python train.py --d_model=320 --activation="swiglu" --moe_layers=[0, 1, 2, 3, 4, 5, 6, 7, 8, 9, 10, 11] --router_score="sigmoid" --balance_bias=true --lr_router=0.00148 --vocab_size=8192 --positions="rope" --rope_base=10000.0 --tie_embeddings=false --init="normal" --optimizer="soap_variant" --schedule="wsd" --doc_mask=true --dataset="wikipedia_en"
Below are experts of layer 4 (counted from 0) of a mixture-of-experts language model. Rows are named router (the router's row for the expert) and show model dimensions 160-239. Each number is 128 + 24 x the weight over its row's rms, rounded and kept within 0 to 255. Numbers have three digits each.
After each expert's rows: "comes after" lists some tokens at least twice as common just before its tokens as in all text. This comes from a sample of Wikipedia text that the model never trained on. Tokens count by the router's weight.

# expert 19
router:094106123071109128101105134113119098135134136109152140120086120158108148146132112083137143128095112098127083146107181111098147128106143152180133104113129100115128103138124100148085112108120101102136122156111132139139102116149119109211134108
comes after: " the", " of", " (", ":", " The", " United"

# expert 8
router:136108104070144081126114113140113097146155109132082156120127139147115145140140100111126134132134093124117122133134153142128122133151121081129097104150104126143141132120116097158116117122096142144179150148164145110108100076149100119131172132
comes after: "\n", "s", "==", " ==", "===", " ==="

# expert 2
router:104131123127127082091128116123140139135169131095129157133112112145133135148144129104150175131135147112109128152114162124084159124158133116092122121113111106140131142106176121130134112109146112079177148125177157126141098115142107121121143132
comes after: "\n", " ", " (", "–", " Born", " Genus"

# expert 15
router:107110112076129082104143132129144108147165133126164156153121181131161154153110109097159122134139084125128121138152150128132114135141135113142151115127112114126140089132112108102107122104134134125120095124141138094127084148111084119160158141
comes after: "'", " A", " I", " O", " S", " G"

# expert 9
router:100118135121159100117124115131126114111145127134096172102089116112133153172182135143145145120105099094160115161121135154140152103146123128158133126119109109147129092102161082126123101117155079121125136120138150152104138127165110098170132104
comes after: "1", "9", "0", "2", "8", "–"

# expert 24
router:124123075116130109083144129127141106087136102087103137154090162147099159158120120121138178109111138131144116099123120152111192122085133120131157140135113083105134114130146149167132090138134091103115177175139139083106142090116098110157150136
comes after: "0", "1", "2", "8", "9", "7"

# expert 5
router:092151113097101133114131068106116136147124116107120123112123169111135182172155120116094133104141106144148134170130163135120085128114138121151092111108122114165107117139166104156131116098141093126144124116174155150144094100140106140146115074
comes after: " |", " E", " N", " L", " T", " J"

# expert 23
router:104079100095107110118130079084139134112142109082167169118090114110130155167186115113141141104132066160099122144168164148090180137136151103121120111168099117136154097132149097118116113114147151137125140113174141145122094102121117107154126117
comes after: " ", " c", " b", " a", " p", " gr"

# expert 3
router:119125137132127110085107116135096108117089107097140160142112134153118186151130127110108157119128128125155082178094150139105152139129140135164151108114137140115166090163134106128115120114173139160123166125130150113107123099153114134113161102
comes after: " |", "|", ";", ":", " the", " in"

# expert 17
router:130109118129133114113110096100119077125155097128130144128153169103134175136159153120126140116132092112093097132142151138120164121154134100126119125120124116133153105138126126135089099125109116144182143174120119122123114109145110127156116128
comes after: " |", ",", ";", " /", "6", "3"

# expert 1
router:119102125116125105123130113128135103100149119112131167118126138126149165137154161087148148128118101134125091144118171147102130105144132110155112119105126112158138038100114109139085123134156109096153112154134142138159106067121080114193118129
comes after: " of", " in", " for", " with", " as", " is"

# expert 27
router:131114123124095076108124113099126154133102107100157144118092126112123147142125103111137150113109136115140111088108158152121130133103145128149122127143132131124182070147154137171081114129129085137146125095193113136157114128116098151171163125
comes after: "-", " \"", " and", " (", " un", "/"

# expert 4
router:110118069131121107066115117085129132137149108102121175118115149120130159163146142129189163144122105110110102141126118111092180132110148137123136103124121116165160127132132124150081124147102134109127120108137131107147057151098118079210138073
comes after: "1", " ", "2", "3", "5", "4"

# expert 14
router:118124105096108103123103100091115118097113111116143129130092136136149171177159131136131154119117127125133106157147171155152163132129138140152099114113109107131127125145140108176127106135126122123142132162170154142131092128133129146185124106
comes after: " |", ",", ":", "-", " of", " ("

# expert 25
router:142156146094142115110109153098131131106148078118136170158092119123107146171126115116175152125127098160152081143140148166116145115105130146127150091164088139165107123152189065100125098110124116177138160160160148124099103080143096148164142132
comes after: " the", " a", " to", " his", " and", " their"

# expert 12
router:145126109114101105117128088120134122153128167080105164113078133108114137173126133106163192099085089144117101099111137132099152127132150140128166136140077129114140114172136096170125122110176120159184176121133107176135101132113118105156108118
comes after: "\n", " |", ".", ")", " M", "=="

# expert 0
router:149143114130160075129120132124132112101168139084138157142099130116118157166133131094144122087109151153096091107108091143104147111121143118121150093133113132100141104134165136123090083137142113178154129190140169139131118103153104083112103100
comes after: " ", "==", " (", "-", "|", " was"

# expert 10
router:119135121073117096091089152117119130149099135129115166105086153092125143145166146094139166108100136144124088083158134145134156122100137128161133120161098073115149122099121102135067119124142111115126133120128120135093128130143102132132127094
comes after: "\n", "0", ")", "4", "3", "5"

# expert 6
router:128146079130112101110118083086123108158133109082151210095102144111165141156154106110135142106102089144145109144122115126079137136125147150153161077123106080137164123111122156124138098135156080077131134132142123096168120101093117134161138101
comes after: " ", ".", " (", "–", "1", "3"

# expert 7
router:150120116138134090112141136126136091139106085111165184119118174141119144155136139117112182096107123129136129107126095141080107125139130090127114107140125099141148126109142107081154131110161113138123145111164120151143117079125111123130156126
comes after: " re", " the", "-", " was", " Re", " con"